From a checkpoint of a small mixture-of-experts model trained on Wikipedia: 2 picks a token.
Below are experts of layer 7 (counted from 0) of a mixture-of-experts language model. Rows are named router (the router's row for the expert), gate (a neuron's input weights, with its number), up (a neuron's input weights, with its number) and show model dimensions 0-255. Each number is 128 + 32 x the weight over its row's rms, rounded and kept within 0 to 255.
After each expert's rows: a language model's description of what the expert responds to. This comes from a sample of Wikipedia text that the model never trained on.

# expert 3
router [174 195 104 148 116 100 184 130 111 137 133 128 104  76 154 119  97  87  70  74 146 146 144 117 175 141 113 168 128 141  99 144  81 171 113 185 167 132  91  82 136 103  42 125 112 110 100 120 140 163 133  90  89  73 134 133  93 102 130 157 116  96 120 158 138 149 120 157 121 149 106  93 162 123 172  69 177  89 138 130 107 127 138  90 119 118  86  95 137 174 135 116  76 146 138 151  86  92 176 127 153 193 113 161 173 106 119 133 117 122 171 211 112  64 144 152 155  93  81 166 123 104 174 145 170 181 136 181 126 116 131  80 107 174 139 133 101 154 102  65 112 152 123  94 154 148 133 135 131 111 140 139 150 170 157 199 116 130 142 150 116  71 136 106 123  81  98 129 109  99 141 124 173 103 126  81 126 152 138 165  75 173 199 118 144  98 173 122 140 105 105 150 135 163 131 128 117 127  84 160 187 135 142 140 140 153 118  83  88 141 178 103 146  86 151 171 139  89 104 141 122 168 100  64 111 156 129 113  98 113 111 128 200  69  96 142 141 140 116  45 187 196 121 132  83 121 174  79 113 139 145 143  96 104 198 161]
gate1 [177 154 138 107 114 165  99 144  98  87 167  73  97 108 157 119 189 167 134 101 105 100  72  87 118 111 121 188 109 144 116 183 101 130 126 153  67 153 125 135 176  93 152 122 123 154 165 140 116 174 132 113 131  94 125 170 144  88 148 121 158 108 147 122 180 197 150  57 175 130 112  49  83 147 124 131 158 118 146 145 159 114 156 136  91 112  94  84 160 141 146 122 137 125  70  76  93 177 102  88 167 153 106 113 136 183 109 140 118 105 111 146  67 118 149 110  41 213 163  61 173 120 108 124 118 149 122 150 152 155 141  96 118 233 161 124 159 161 193 137 156 150 151 148 161 125 122 144 135 158 131  60  78 149 179 144 133  79 131  94 149 138  54 108  59 123  97 164  87 113 142 147 173 107 126  95 144 126 158 183 133 160 157 100 154 125 104 142 151 160 171 125 167 125 162 108 118  93 128 129 157 114 115 115  87 122 159 125 144 126 145 144 141 128 154 146 130 107 102 157 112 146  90 115 143 209 138 139  83 150 130 116 159 117 120 139 179 136 128  94 143 123 102  63 116 134 158 143 151 169 127  76 127  63 178  67]
up1 [133 175 125 145 138  70  46 109 154 177  84 143 153 110 142 140  80 128 112 123  99 126 140  94 103 144  96 143 140  89  30  46 113 100 135 134 137 155  99 213  62  57  96  47 165 128 124 138 115 137 127 163  89 181 164 129 149  97 120 159 142 158 106 135  87  96  92 153  86 118 159 141 111 135 111 134 121 199 152  99 148 149 155 188 175  64 186 149 127  47 187 154 116 149 116  81 138 107  99 129 114 102 145 126 148  51 117 115 123 162 201 159 127 115 142 111  87 122  89 157 128  96 148 104 189 129 140 120 134 108 104 102 158  82 105 116 108  91 155  90 105 112 118 120 128 124 117 140  66  77 150 148 116 114 106  84 146 123 139 118 139 121 152 104 136  75 182 106 160 142 118 123 127 168 174 156 138 110  94 101 101 149  74  83 117 138 143 135  62 160 157 101  94 115 114 128  85 113 130  87 149  76 121 186 111  91 138  87  65 107 138 127 168 166 170 102 116  81 148 130  95 113  91 189 174 126 125 128 183 123 104 102  94 166 199 147 132 128 134 185 145 124 124 177 104 127 134 145 112 118 118 123 123 115 130 106]
It responds to: Digits and technical words

# expert 2
router [112 143 103  96 119 116 145 148 145  66 139 136  77 147  99 107 179 139 146 109 114 129 132 115 193 153 129  97 132 158  87 135  99 167 161  93 144 129 119 127 140 115  68 164 105  90  92 139 122 141 115  82  86 105 149 118 130 118  87 138 147 152 138 142 185 187  77 128 131 110  69 163 161 133 131  74 132 108 139  55  92  88 152 173 155 100 101 164 163 167 190 159 150 100 164 114 102 107 127 104 174 163 122 120 126 161  86 164 172 125 125 148 137 149  98 102 174 123 136 146 151 106 170  68 104 121 127 129 120 115 114  82 119 143 203 115  63  91 100 100  87 110 162 133 129 153 152 147  69 135 172 186 160 146 144 154  87 195 181 129 100  84 156 107 119 108  79  86 137  73 153 122 179 102  98 125 145  54 157 108  39 173 156 101 172  98 159 135 147  89 125 129  99 151  98 176 144 146 106 186 168  93 108 153 131 128 117 119 137 137 168  94 139 122 154 116 165 105 118  98  98 174 124 111 135 172 139 201  91 119 115  73 167 100 114 154 188 107 137  45 145 207 151  55 130 160 124 153 104 109 123  96 153 120 162 149]
gate0 [184 177 151 154  88 102 136 140 151 139 199 194  83 114  97 139 125 129 158 101  99  90 103 136 161 138 122  85 138 121  95 129 127 114  94 130 128  84 198 151 102  82 112 155 117  82 217 108 144 142 102  94 158 122 124 169 158 136 189 129 146 140  85 109 149 120 129  96 201 132 103 117 116 145 105  94 108 154 168  60 146 105 114 121 143 154 142 142 108 134 184 179 138 206 130 176  91 151 113 135 117 125 144  91 154 129 125 100 131  93 112 127 171 142 128  94  70 135 152 125 119 171 107 172  82  75 110 131 176 122 145  91 116 162 153  76 111 114  99 108 138  77 116 125 109  85 114 138  80 130 100 111 151 157 219 153  98 110 175 182 126 103 181 115  71  67 115 116 147  81 114 153  70 146  87  37 144 152 124 184 130  88  94 130 197 132 119 181 119  99 173 166  58 141 170 144 120 102 101  64 147  95 124 110 171 151 165 114 110 111 104 125 162 159 169 129 102 161 157 112 123 150 155 165 116 202 111  89  62 130 115 137 103 111 136 116 107 140 141 151 141 170  84 103 141  87  87 125 179 127 102 132 153 117 127 122]
up0 [192 139 130 114 152 126 145 208 130  62 129 119  75  87 173 117 126  94 147 151 126 107 106 126 138 197  86 126  90 112 108 133 115 154 143 155 151 153 120 131 152 123 131 198 131  96 175 109 128 144 154 107  75 148 126 166 118 102 125  67 141 142 135  92  97 120 116 166  58 129 144  86 129 189  65 135 149  82  75 137 101 146 137  98 129  86 138 129 186 105 143  94 119 155 132 134 142 107 120  81 138 158 125 103 120 116 142 204  77  88 113 142 133 123  82  62 158 142 149 117 117  86 116 140 198 140 111 141 153 135 195  79 140  84 120 119  72 164 143 106 111 190  79 113 123 111 155  88 114 156 143 106 107 175 129 123 112 155 114  91  72 152  85  95 180 119 153 135 106 171  95 146 114  74 174 152 108  85 163 134 129 117 147 134  97 137 138  99 143 158 109 186  94 113 149 170 132  84 184 188 158  96 113  83  92 150 129  72 142 179 127 114 103 114 128 126 140 137  80 103 136 168 119  62  96  94 111 172 157 112  97 198 101  65 106 152 147 115 100 129  91 101 107  94 178 111 110 156 123 148  86 165  87  55 206 147]
It responds to: Institutional noun pieces

# expert 10
router [155 157  77 131 140  90 140 140  88  36  63 133  87 150 191  70 144 115 131  89 131 140 156 121 182 179 134 130 163 155  71 119  72 108 171 148 125 207  89 121 165  92 104 121 142  93  95 145  57 171 155 117 102 149  94 132 133 127  79 178 163  94 104 141 140 104 123 169 160 115  64 132 137 158 130  88 169 122 180  87 147  88 104 152 164 113 112 139 141 157 104 162 144 114 155 184 127  64 162 100 148 182 145 130 128 127 109 128 140  88  90 145 106 133 163 100 185 111 147 125 135  90 107  96 154 144 140 152  76 102  72  85  92 125 148 129 141 100 107 114 131 136 124 134 120 157 150 152 128 107 171 145 169 166 122 186 103 157 132 140  78  87  98 132 101  70  56 106  95  98 115 133 192  67 100 121 165 112 177 138  92 134 167 114 188 130 134 113 147 145 111 164  88 139  96 128 136 136 109 134 216  83 111 154 100 128 140 131 131 129 136 113 208 103 134 173 141  77 183 110 128 155  76  90 117 158 143 156 147  99 138 128 152  91 149 134 118 166 133  64 195 137 176  89 112 181 150 111  91 135 174 149 106 138 149 125]
gate0 [188 104 150 151 134 105 154  88 123 109 134 106 161 143 226  47 149 103 111 144 116 106 205 162 171 111 101  42 138 113 141 115 119 145 177 125 186 132 133 117 135 127  98 170 130 116 154 121 152 134  81 134 131 120  97 139 160  92 168 143  66  64 133 146 138 105 114 111 200 103  59 154 124 150 166 107 160 161 137 135 132 116 151 158 150 176 161  80 196 134 116  87 175 127 194 100  77 142  84 191  77 162 191  88 145 117 137 103 132  98  92 144 108 121 189 178 117  92 137 110 107 139 126 174  79 132 102 106 134 118 171  88 148 137  89  85  93  82 124 134 123 141 141 138 124 109 177 178 167 102  82 136 177 209 167  95 138 110 129 168 185 131 132 143 109  49 135 140 128 115 150  93 148 116 115 147 124 100 125 134 160 153 180  70 162 123 139 139 176 146 123 185 129 182 133 127 107 152 131 144 109 136 168 170 120  98 177 119 106 124 180  74 150 114 149 179 199 126  97 168 162 140 154  96 142 117 144 148 116 123 131 146 103  80 136 174 104 150  97 135 113 114 139 156 108 128 113 131 104 102 159 140 143 117 125 201]
up0 [123 166 101  69 183 138  63 124 114 223 104 121 146 110  78 163 153 142  83  74 119 113 181 117 124 120 167 119  89  88 162 107 158 132  96 121 126 132 122  95 122 144 130 137 122 168 172 133 117 106 138 126 157 133 168 134 154 121 148  92 115 109 148 149  68 149 140 151  73 137 158 144 174 182 109  90 139  56 129  83 115  96 143 113  76 111  59  98 116 118 135 139 116  58  56  63  89 199 160 119  93 191 114 120 126 129 114 136 111 153 152 128 182 162 148 139 150 140 222 167 170  94 133 149 112 148 121 127 147 182 170 178 128 145  96 116 155 140 144  58 143 106  94 119 199 115 136 114 157 116 136 138 111 119  55 143 127 160  98 148 125 148 187 135 132 156 162 102 160 154 141 105 113  91 163 138  81  82  93 169 151  98 104 160 143 113 112 103 147  99 179  99 152 105 134 118 108 171 162 115 163  96  75 121  93 131 141 186  94 109 177 184  70 144 112 133 121 120 128 162  94 174 175 115  98 113 134 109 151  83 133 133  93 140 137 158 135 111  72 131 126 121 156  95 166 161 110 162  99 194 148  70 144 118 192 103]
It responds to: Pronouns and ordinals

# expert 5
router [110 177  82 105 118 107 174 128 157 123 102 121 151 126 155 101 122 105  99 104 111 107 133 134 151 127 153 109 181 166 110 152  97 178 165 128 151 149 122 111 103 150 101 112 102 157 111  79 106 193 194  90 147  30 106  99 166 137 115 152 170 110 139 169 176 166  63 112 105 162  47 139 163 141 162 100 140 142 175  95 100 100  95  95  99  99 148 151 154 168 178 136 125  99 189 169 144  96 170  40 184 155 160 175 108 101 136 145 160 140 125 165  98  94 156  74 124  93 132 177 129  90 163 133 165 168 146  89  77 112  96 171  66 130 137 135 112 105  34 121 105 126 150  81 125 140 157 199 120 145 170 180 145 101 144 157  87 160 115 127 104 104 112 127 108 115 110 126 109  59 154 126 156 158  47 106 162 117 113 107 103 129 159 122 133 122 119 123 133 120  91 146 131 140 150 108 172  97 100 149 170 111 137 153 136 113 166 169 163 159 106 157 165 116 134 162 106 116 165 129 122 142  95 132  88 102 158 132  68 117 113  91 105 106 116 126 183 147 190  40 147 108 206 130 111 155 116 152  99 131 144 138 149 174 176 138]
gate1 [140 133  86  79 143 169 167 107  66 133 148  81 130 170 169 123 171 186 128 151 118 146 201 104 158 160 148  83 149 161 107 144  64 144 110 121 108 105  92 193 114 108 140 141  84 119  64 128 114 196 123 139 120 142 140  66 116 124  79  95 156 117 156 175 122 119  90 135  92 154 125 163 126 156 131 112  89 165 141 125 161 111 158  91 114 142  59 158  94 120 155 185  98  74  91 117  80  84 179  72 137 115 148 177 149 100 154 181 138 136  94 156 134 184 103 133 102 126 117 149  83 126 133 169 153  78 127  99 138 116  93  71 122 111 159 128  79  94 125  65 112 147 104 165  93 130 139 159 163 165 133 178 122 192 153 103 133 130 167  95 176 134 132 115 144 119 141 132 110 127 145 211 123 113 117 129 180 127 131 164 113  92 175 108 110 109 107  79  87 153 102 147 101 146 114 169 130 144  88 166 180 109 115 162 103 137 120 162 148 110  51 111 144 159 151  90 107 125 157  53  85  75 154 127  98 119 148 123  99  80 169  82 137 105 100 134 157  58 144  94 129  75 137  79 111 163 166 139  85 164 207 129  91 113 138 123]
up1 [ 96 151 137 156 141  71  81 185 165 157  80 151  89 119 127 117 112  78 132 155 139 115  59 148 149 117  74 148 150 159 152 103 180 135 174 174 139 138 141 130 176 106 132  69 189 136 103 138  83  81  92 100 110 148  82 124  98  93  66 129 106 100 177  83 121  44 162 145 212  71 109 131 170 142 124 100 157 123 153  91 134 128 162 168 142 136 138 121 149 203 130 147 138 162 195 118 145 101 123 140  98 151 132  80 156 168 104 104 106 150  98 127 146  70 160  88 140 111 158 135 169 160 145 102 150 127  95 206 115  74 115  89 170 143  88 143 186 130 119 118 133 116 119 159 106 145 118 152 117 136 160  94 145 139 113 172 143 172 156  52  58  46 126 140 120 122 129 200 150 108  79 129 126  79 103 161 130  52 139 153 130 112 139  91 109 136 158 177 173  93 165 139  91 120 114 143 124 122  78  83 165 152 111 128 108 135 116 115 146 173 163 145 173 112 155 144 162 115 140 143  97 123 113  95 194 173 125 175 174 146 114 114  92 154 109 157 111 147 110 151 148 161 144 143  94  96  97 133 161 100 121 165 172 115  97  83]
It responds to: Personal and place names

# expert 8
router [144 183  95 127 108 121 123 180 138 100  83 103 123 120 178  79 135  91 107  87  94 148 148 147 150 174 129 100 158 226  93 155  88 125 111 161 141 127  85 125 177 111 160  68 107 130 149 113 140 116 122  76  70 122 130 114 105  78 148 181 176 163 145 149 113 121  90 103 203 135 134 169 158 129 130  57 106 103 168 160 106  72  87 104  70 105 131 140 149 149 149 141 150 144 153 193  90 147 138  74 120 121 136 127 132  89 112 185 196 118 152 126 105 118 169 100 137  73 104 139 127 139 117 138 170 176 123 147  89 106  83 117  87 114 169  99  80 115  90 108  71 176 139 105 143 152 145 168 117 140 162 154 144 157 150 146  90 151 109 159 113  39 154 118  91  52 106  93 137  80 154 120 179  76 109 102 138 141 131 125  78 121 199 105 154  49 192 136 132 108  68 174 119 134  96 103 182 133 110 188 166 145 163 139 107 127 162 114 102 139 106 118 176  72 148 113 152 154 162 147 162 141 105 121 115 110 134 128 125 123  91  85 130 130 115 162 155 173 174  74 134 157 134  80  98 125 104 146 129 101 155 133 136 145 184 118]
gate1 [167  26  85 117 132 117  75 142 178 115 126 136 182  84 113 129 182 162 144  87 157 140 119 125 135 153 116 166 136 128 119 150  85 118  90 115 123  31 165 155 154  93 174 132 121 108 152 104  78 164 121 116  91  69 180 202 120  84  93 123 230 156 175 130 127 120 106 144  87  94 161 131 131  69 108 114 184  85  67 114  94 103 157 127  92 154 131  80 172 145 113 127 133 124 126  63 119 141 149 103 113  55  83 133 152  82 121 122 163  38 103  89 149 131 119 126 107 198  60 145 147 112 128 106 142 116  94 104 113  83 128  65 133 138 151 133 106 112 166 163  97 122 117 129 150 123  96 137  94 101 143 137 123 153 124 141 104  86  92  90 205 137  85 140 140 127 144 130 111  71 148 137 178 126 127 136 168 102 154 153 167 161 147 159 110 165 115 123 151 110 101 122 151 137 150 145 126  75 102  76 104  92 137 141  62  99  96 127 139 170 113  98 104 178 111 165 169 110 118 151 131 157 100  72 148 112 130 139 205 156 162  76 175 133  63 124 103 118 143 117  95 116 165 122  94 160 108 128 131 131 116 115 148 115 160 140]
up1 [187 100 126 100 152 138  97 127 126 117 182  77 128 142 153  91 140 180 122 139 122 130 163 144 126  92  86 140 121 143 121  94 183 139 102 116 155  76 122  97 152 174 185 146 176  89 148 151 173 166  64  69  87  91 128 125 172  91 113 158 108 127  94 124 144 129  91 170 189  73 154 164 115  86  89 125 161 124 134 127 142 117 130 142 161 125 130 108 143 102  63 147 159 176 173 121 106 100  88 105 128  92 104  84 152 168  96 146 144  62 124  54 141 145  99 140 120 143  97 104 137 181  99 130 211  59 155 105 142 164 126 106 149 133  94 139 131 160  70 203 125 118 138 138 203 148 105  87 137 139 127 131 138 171 120 134 108 122 134  98 165  83  81 130 113 145 125 111 148 128 155 127 118  88  88  97 144 169 126 161 237 103 168 155 139 115 112 103 130 111 148 167 148  95 120  98 149  85 126 163 111 121  81 123 114 121 186  93  99  86 182 102 195 138 176 171  86 148 189 135 132  82 101 114 108  95 122 150 126 137 154 121 150  69 105 104  96  60 103 120 135 167 124 179  62 118 178 107 161 102 122  98  93 143 169 117]
It responds to: Taxonomic name pieces

# expert 0
router [150 156 117  94 159 116 112 134 139 104  99 134 138 118 142 144 150 127  88  89 152 156 149 122 146 113 151 157 143 137 103 142  35 171 127 143 110 177 142  98 158  74  96 113 131 143 154 132  92 130 177 109 114  91 126 100  76 114 129 176 149  90  96 169 182 154 118 151 176 172 107 168 124 157 188  66 127  98 154  96 129 104 148 124  99 129 138 133  96 197 168 179  99 108 188 132 125  90  89 112 118 157 125 172  87 104 122 132 159 137 137 164 131  59 154 144 157 100 134 153 135  66 161  92 118 141  88 105 134 106 103 123 127 124 143 124 126  98 149  64 107 129 146 122  89 165 109 139 114 165 136 143 141 126 130 123  96 134 163 117 134 100 186  85 105 125 117 149  90  97 191 147 145 105  66  69 205 133 204 179  55 159 162  97 161  40 153 128 126  70  97 136  52 116  91 125 138 130  86 153 179 127 127 138 169 156 189 104  99 132 100 116 163 115 122 135 115 112 161 134 113 126  74 118 112 157 156 139 129  90 140 123 178 142 122 138 135 132 175  18 151 114 177 132  72 132 173 124  75 135 140  95 198 176 171  95]
gate3 [150 110 107 113 171 127 107 139 145 139 158  80 174  75 138 101 121 109 143  61  97  59 134 121 152 177 159 133  89 135 121  98  97  82 183 138 123  70 170 177  89 106 167 163  93 172 154 160 163 101 148 120 140 159 143 154 110 122  64 163 179 136 177 101 199 150 174 132 114 124 175  74 139  87 151 106 116 163 136 132  70 141 157 184 161 171 156 124 135 138 187 133 135  83 145  98  93  82 119 138 108 110 154 129 109  78 122 131 133 161 110 113 158 129 171 141 116  89 136  35  76 106 123 128 140 105  45 107 113 111  78  90 105  80 135  87  64  98 105 130  76 108 177 121 136 111 106 127 138 120 100 107 111 172 116 130 158 104 147 166 132  56 137  77  80  90 193 130  76 146 145 129 157 146  90 105 126 142 182 162 129 142 147 127 128 125 184 121 198 102 165 125  96 159 110 128 109 103 105 117 171 112  88 153 129 176 155 137  94 145 144 125 142 125  96 100 155  89 166 106  76 144 154 127 105  97 155 131  99  91 121 102 127  95 126 174 172 181 121  82 135 132 156 156 114 153 145 189 133 100 199 180 151 185 133 118]
up3 [126 131 119 143 112 162 145  99 160 123 150 114 106 165 148 154 158  87 153 145  94 136 140 124  99 132 147 121 166 136 145 118 144 109 101 156 162 200 133  81  86 137 115 180 125 156  81  59 176  98 121 131 116 130  84  83 133 115 106 147 135 120 177 137 127 104 124 150  99  83  85 116 126 185 104 116  82 132 117 137  25  75 147 183 103 145 116 151 143 105 192  57 117 132 115 125 104  86 170  73 180 130 153 163 158 138 146 123  99 170 147 136 138 172 128 101  81  49 144 116 145  93 111 202 127 148 100 148 140 168 103 160 158 129 128 174 101 131 131 177 116 140 112 147 168 114 141 154  99  48  81 140  90  90 202 176 120  97  96 167 139 202 112  86 126 102 158 136 147 100 177 173 155 151 106 182 113 163 117 155 181 172 116 101  99 194 156 164 149 128 172  94 145 153 132  83 124 128 170 180 152 110 125 119  95  84 103 124  93 144 147 102 161 114 148 140 148 146  68 164 135 169 176  97 136 128 152 114 158 161 133  68  54 147 130 129 118 161 169 178 170 166 135 126 115 138 118  82  78 129 157  74 153 170 155 137]
It responds to: Foreign name openings